From a checkpoint of a small mixture-of-experts model trained on Wikipedia.
Size: 10 layers, width 640, vocabulary 8192, 125M parameters.
Experts: 64 experts in each of 5 layers, 4 picks a token, a sigmoid router.
Training: 546M tokens, 5794 steps.
Below are experts of layer 3 (counted from 0) of a mixture-of-experts language model. Rows are named router (the router's row for the expert), gate (a neuron's input weights, with its number), up (a neuron's input weights, with its number), down (a neuron's output weights, with its number) and show model dimensions 160-239. Each number is 128 + 32 x the weight over its row's rms, rounded and kept within 0 to 255.
Before each expert's rows: a language model's description of what the expert responds to; "gets" lists some tokens that make up at least twice as much of what it gets as of all text. This comes from a sample of Wikipedia text that the model never trained on. Tokens count by the router's weight.

# expert 60
It responds to: Opening quotation marks, apostrophes, parentheses, and dollar signs, mostly before song or album titles in track lists.
gets: " \"", "\"", "'", " (", " '", "-"
router [151 130 119 130  68  83 122 173 103 119 128 213 117 128 146  90 184 122 145 163 118 116  85  97 169 164 179 132 104 141 173 121 145 198 137  91 136 125 134 123  95 153 132 124 101 142 133 104 103  86 109 110 126 181  74 111 106 172 111 121 127 125 144  46 138 157 159 105 124  99 119 138 121 144 145  98 122 133 125 153]
gate0 [123 158 150 145  92  99 138 112 167 109 103 190  97  69 192 135 156 131 123 162 143 136 115 160  66  84 149 125 110 145 175 103 157 128 134 119 112 131  89  71 103 111 179 146 115 120  57 134 111 113 163  88 176 110 139 154 183  89 114 177 118 118 101 159 151 139 201 121 125 122 162 122  83 155 142 103 126  80 123 101]
up0 [145 181 149 111 155 100 176 123 149 121 129 132 108  62 172 135 177 103 142 109 114  80 149 119 102  58 129 139 125 140 191 123 156 193 165 133 170 148 116  74  97 123 140 143 132 165  81 143 175  65 122  73 160 136 118 154 125 148 108 143  78 141 103 139 136 165 183 117 130  95 129 102  70 111 124 133 143  81 167 133]
down0 [125  80 130 125 111 144 120 136 146 163 218 113  98 126 150  85 130 154 109 120  77 137 169 136 160 179  93 133 148 155 125 141  85 203 114 170 150 157 111 194 165 125 133 172  98 174 149  97 142 127 110 120 107 173 182  85 107 181 126 136 153 149 133 112 158 146 131 134 158  73 150 104 118 161 164 131 121  96  87 154]

# expert 51
It responds to: Numerals and digit pieces, strongest on the second number of football scores (Valencia 1-0), also table counts, track numbers and populations.
gets: "  ", "1", "0", "2", " 1", "3"
router [103  94 128 134 127 110 163 168 100 184 101 161  73 129 137 105 142 162 154 175 162 102 136  87 139 100 132 107  72 190 148 165 134 137 112 128  92 109 107  99  94  96  84 110 185  73  94 151 115 129 162  89 106  95  99 182  78 140 168 127 124 168 181  92 145 100  79 137 138 110 145 106 127 194 111 147 111 132 101 133]
gate0 [145 135 113 172 125 124 195 169 101  81 108 127 204 118 190 132 174  81 189 140 137 154 167 134 144 138 141 168 111 132 162 111  94  54 155 112 127  96 114  87  78 134 118 137 147 119  97 107 181 116 137 112 137 184  72 107 122 108  98 123 196  92  94 162 109  76 104 126 112 110 116 124 117 170 107 198 124 139 112 121]
up0 [156 125 132 201 181 166 103  89  61 183 103 116  68  93 136 136 137  55  97 128 139 135 155  77 149 141 111 130 129 141 167 120 197 141 142 130 133 123  51  96 126 160 136 101 149 136 133 109 175 157 162 132  70 184  93 107 152 116 147  91 138  56 186 170 160 129 127 143 120 115 121 140 161  83 160 148 118 118 177  73]
down0 [104 164 130 197  34  93 215 134  93 118 151 137  93 111 118 139 157 158 139  90  86 102  98 145 137 113 139 151  89 186 197 120  98 164 160  84 158 161 132  84 129 193 155 165 147 158 138 176 103  98 143 152 133 127 131 114 132 136  94 149 184 141 178 135 116 127 165 145 156 106  82  81 101 118 124  77  91 234 115 120]

# expert 24
It responds to: Periods ending sentences or abbreviations, plus ! and ?, and some clause links such as but, because, where.
gets: ".", " .", " but", "!", "?", " because"
router [143 134 116 143 118 135  71 143  96 177 109 156 104 184 159 177 139 133 119 108 173  99  85 150 188  83 106  77  97 223 157 138 104 172 128  68 123  75 117 129 126  99 140 118 118 123 151 104  99  72 135 143 109 184 102 110 116 120  90  98 180  98 119 113 132 172 127 135 159 140 129  88  96 153 167 109 107 137 128 118]
gate0 [180 124 122 110 166 107 120 163 103  99  93 133 217 127 135 210 153 152 158  96 155 100 151  93 173 152 138 128  71 127 121 137 107 150  46 112 152 162 124  74  96 108 109 126 127 118 149 102 168 122  80 119 138 163 149  96 123  83 124 115 160  96 124 129 149 196 119  93 148 171 126 128 142 180 119 116  84 114 146 181]
up0 [167 131 107 114 102 143  75 116 110 186 136 175 152 127 149 136 101  76 102 117 137 115 157 135 179 107 139 127  93 155 127  93 110 111 111 105 133 124 118 114 139  96  81 133  64 187 152 137 172 194 107 141 142 114  94 133 181 139  93 117 126  98 162 191 118 167  62 114  95  67 150 115 187  65 132 107 136 104 108 172]
down0 [147 145 115 120  96 230 144 209 166 154 140  80 147 112 124 151 178 148 118 121 124 140 120 124 158 153 157  97 155 109 101 137  70 163 129  90 157 157 129 140 150 215 129 130  95 120 149 164 131 128 130 109 137 150 157 130 162 154  80 133 165 162 135  66 140 151 121 123 131  96 141 191  85 113  84 158 119  55 101  99]

# expert 47
It responds to: Equals signs around section headings such as == History == and === Roster ===, plus the word after, like also or such.
gets: "=", " =", " also", "ate", " be", " List"
router [102 129 152  72 102 106 140 178 110 189 102 127 118 205 169 140 120 165  96 154 108 119 152 160 224 110 135 144 156 185 192 118 130 103 124 100  88 107 127  99  74 135 143  98 109 139  96 108  85  95 136 137 110 113 103 148 100 136 123  91 114 107 139  94 152 113 126 155  97 148 144 157 128 137 158 141 115 152 164 193]
gate0 [141 148  21 138 216 192  94 176 133 154 111  81  94 107 214 123  77 116 114 121 118 124 112 172 133 153 105 124 121 174 161 171 100  91  87 159  98 100 169  92 186 135 126 158  85 115 154 191 136  69 167 152 101 125 146 149 104 163 164 104 190 112 126 146 150 145 153 154 120 127 126 108 112 151  56 109 139 131 138 149]
up0 [ 58  95 183 118 116 105 152  90 100 194 103 134  98 165  44  98 123  95 156 135 135 118 167 127 155 110 192  91 135  66 142  95 126  92 204 142 129 113 129 184 164 108 125  80 139 149 192 102  75 133  95 122 101 146 130 131 152 140  89 164 116 183 115 104 154  47 133 151 145 100 179 154 101 168 179 103 104 141  96  94]
down0 [ 90  98 105 169 124 152 116 139 133 153 127 123 141  69 116  91 104 157 152 155 111 164 113 135 153 136 137 114 157 176  99 118 142 123 131  58 125 153 104 128 101 151 131 103 123 170 187 149 149 135 128 233 144 114 137 147 178  34 130 130 114 130 119 110 121 108 111 142 144  80 137  74 124 164 106 125 120 117 143 161]

# expert 13
It responds to: Units, ordinal suffixes and score dashes right after digits in sports results and tables, such as 3h, eighth, 33rd, kg, 3–1.
gets: "–", "h", " |", "0", "1", "th"
router [122 146 128  99 113  91 132 149 118 193 123 160 185 163 155 135 114 119 117 105  89 110 142 142 147 131 128 111 111 134 172 153 113 144 109  90 145 114  84  93 108  59  74 147 129 123 171 107 117 148 138 100 200 136 107 117  65 145 115 150 159 143  96 105 173 140 117  79  95 133 119  61 153 160 159 138  83 178  76 123]
gate0 [107 116 154 144 127 102 127 163  94 149 134 105 159 114 138 145 142 109 136  90  63  79 104 187 157 169 155 172 140 113 130 104 110 130 150 177 102 148 134 201 123 101 117 162 175  79 174 134 113  59 140 135 156 176 122 109  32 158 115 117 150 121  97 168 111 124 126 113 135 102 174 137 206 147 180 117 151 112  93 101]
up0 [115 109  94 133 130 108 117 131  99 135 137 155 158 148 127 121 159 135 139  92 115 155 127 126 176 131 150 167 127 100 122  83  95  95  86 176 112 176 148 144 153 138 141 139 175 110 157 148 122 105 101 122 125 154  68 175  66 168 134 100 131 105 113 165 129 124 162  97 193 137 174 153 148 123 166 155 158  72  93 117]
down0 [117  78 169 167 112 162 194 115 117 106  68 122  89 133 175  65 127 120 160  91 133 137 139 130 100 142 147 120 114 117 163 148 118 107 113  79  87 101 204  95  96 122 106  72 106 126  89 148 140 111 103  84 126 157 170 129 157 138 122 132 132  96 121 139 151 127 108 127 116 174 109 171 146  81 142 151 211 121 100 134]

# expert 35
It responds to: Sentence-final periods, closing parentheses, brackets and quotes right after a word, often before a line break or new sentence.
gets: ".", ")", "\"", "}", "]", "!"
router [141 124  97 132 102 120  96  90 102 182  99  76  71 181 168 155 167 144 114 146 139 101  85 128 156  94 101  71  48 213 164  97 143 143 141 112  96 100 112 143 126 108 139  90 148 118 133 101  71  61 137 118  71 125 111 157  76 122 102  97 134 152 128 116 118 178 111 156 171 148 161  97 110 133 135 108 111 116 135 101]
gate0 [108 122 150 136  89 149 141 133 164 119 106 123 150 159 107 152 141 147 134 170  88  95 133 113 170 111  68 113 109 140 133  91 158 124  71 141  66 137  89 149  94 184 128  65 149 116 172 145 146 163 136 119 117 141 162 152 121 135  45 140 146 151 113 153 118  83  98 120 113 126  63  86 125 131 112 160 138 124 113 105]
up0 [129 126 147 154 135 111  99 113 145 136 174 105 151 100 106  86 104 140 121 116 136 135 148 111 150 146 123 112 133  51 146 153 101 146 102  86 180 115 179 109 139  96 100 214 162 176  90 134 120  90  91  63 153 109 146 109 115 133 187 150 107  95 121 111 124 164 183  97 123 121 147 162 170 162 186 110  95 113 129 128]
down0 [199 152 169 157 151 133  97  90 123  70 100  70 102  84 129 139 115 159 118 186  75 107 151  90 128 123 143  50  83  84 112  92 176 122 171 125 139 129 207 181  72 118 112 173 121 102 111 140  85 137 201 132  89 172 142 174 156 140 153 121  77 144 128 161 161 154 132 152 134  68 130 134 107 155 160 113 103 156 146 178]

# expert 62
It responds to: Closing quotation marks, closing parentheses and dollar signs ending a phrase, plus time words such as after, during, later, before.
gets: "\"", ")", " \"", " of", "'", " after"
router [142 113 107 128  77 163 130  72  98 139  97 134 119 126 139 101 134 133 111 156  90  97 121 117 126 166 161 121 120 148 201 147 161 147 141  84 167  99 118 131  91 139 142  98 144 121 113  75 136  39 165 152 114 139 112 119  61  94 114 126 139 161 136 127 106 145 135 113 153 140 165 140 103 120 153 132  88 123 148 160]
gate0 [158 111 177 139 141 163 132 141 158 184 131 109 109 103 214 124 158 163  92 135 103 162  75 118 152 132 109 155  95 114 130 108 141 115 188 111 167  97  88  67 121 134 104 138 152 150 141 132 138 137 187 183 123 157  92 128 148 115  69  97  94 138 196 149 105  72 201 167 142 149 157 119 120 188 118 116 123 125 142  82]
up0 [112  91 163 111  86 119 116 108 109 126 106 121 133 143  97  68 150 144  97 132  94 118 118 113 151 119 116 149 139 127 147 133 103 106 114  99 103 161  70  94 149  59 137 154 153 145 182 124  80 102 122 113 175 185 113 129 101 106  78 151  74 103 119 113  45 123 157 104 155 107 190 136 119  86  86 124 131  99 164 143]
down0 [ 96 140 165 140  85 106 196 128 122 116 103 136 130 120 151 149 103 125 146 163  98 100 124  98 160 101 160 172 118 164 108 168  95 114 138 148 150 144 118 144 153 107 158  72  65 134 122  99 158 132  94 161 184 130 180 133  63 199  92 205 105 150 103  96 151 148  66 112 168 124 136 130 106  86 214  98 117  68 174 152]

# expert 43
It responds to: Plural endings and the s of possessives or contractions, such as Wizards, daughters, flies, Singles, There's.
gets: "s", "'", "es", "y", "d", "ers"
router [111 104 163  74 127 127  88 107 113 207 140 134 115 129 170 151 128 128 120 192 112 176 166 168 163  69 165  93 199 152 128  69  63 163 139 122 154  64 141  89  86  94  81 128  84 113 111 121  90  68 172 190 137 157 109 171  82 123 157 128 124 164  68  74 169  95 100 144  69 112 149  94  97  98 136 149  85 122 149 110]
gate0 [ 99 152 153  76 138 129 129 121 107 158 147  83 107  80 155 111 135 165 141 149 173  90  90 142 133 179  96 223 133 100 109 152 128  76 160 138 166 152 117 112 130 115 101 102 141  76 160 118 151  96 137  32 113  92 182 144 171  99 110 151 111 135 160  94 150 154 158 130 140 125 165 149 145 122 120 154  72 144 152  73]
up0 [104 187 161 170 110 127  80 108 108 198 150 182 155 136 110 140  97  74 130 114 104 114 188  73 114 124 157  79 108 130 117 124 113  60 138  90 136  79 158 154 123 137 221 191 154 125 118 112 118 128  62 110 147  93 124 139 119 103 133 164 142 143 129 173 147 105  84 121 120  55 138 129 132 165 111 138 129  84  98 161]
down0 [ 51 149 204 150  90 136 147 120 144  93 101 124 103 170 149 118 154 135 106 141 164 140 156 116 101 127 102 114  92  47 148 131 110  74 136 113 199 119 122 119  95 133 141 106 168 106  83 127 133 162 130 169  81 112 143 131 160 120  56 133 104 116 121 131  73 167 110 199 119  71  99 114 128 119 178 160 121 114 110  65]

# expert 4
It responds to: Full stops closing sentences, plus clause-linking conjunctions like but, while, until, because; also decimal points in table numbers (8.2, 2:01.42).
gets: ".", " and", ",", " but", " that", " while"
router [133 138 110 146 111 143  82 107  97 143 115 144 117 188 152 190 130 142 115 120 183 118  62 146 165  81 109  92  82 175 135 131 113 154 146  72 138  85 109 130 139  93 130 138 113 119 147  87  98  80 144 152 133 175 109 116 105 143  90 113 171 117 123 109 123 152 124 135 164 145 144 115  87 142 151 105 108 150 114  96]
gate0 [128  59 173  82 144 130 186 142 117 132 155 112 151  83 135 141 159 110 145 168 166  96 119 155 122 125 162  50 100 148  89 122 141 137  75 173 147  59 153 147  96  71 155 108 146 138 142 139  97  70  98  81 164 162 140 133 101 112  70 162 135 156 144 107 158 116 162  84 150 176 161 134 103 111 140 132 120 198 143 112]
up0 [153 200 120  93 124 194  98 161 144 139  89 114 158 134 146 177 197 166 218 107  96 157 174  64 191 134 112 145 129 125 205 178 132  93 138 160 123 126 102 118 116 119  84 114 151 134 144  79 173  72  82 199 122 108 163  66 156 156 138 140 131 113  50 146 120 130 138 114 181  95 148 170 121  88 148 114 125  75 152 111]
down0 [104 163 148 125  72 115 101 125 179  98 139 114  92 153 174 115 120 118 180  54  65 136 151 108 131  99 169 158 178 136 136 138 124 112 147 129 110 155  83 168 147 151 129 138  78 136 186  95 167  80 154 139 146  63 150 172 139 131 186  68  97 138 125 131 163 170 124 105  96 110 170 119  78 154 140 149 178  97 226 152]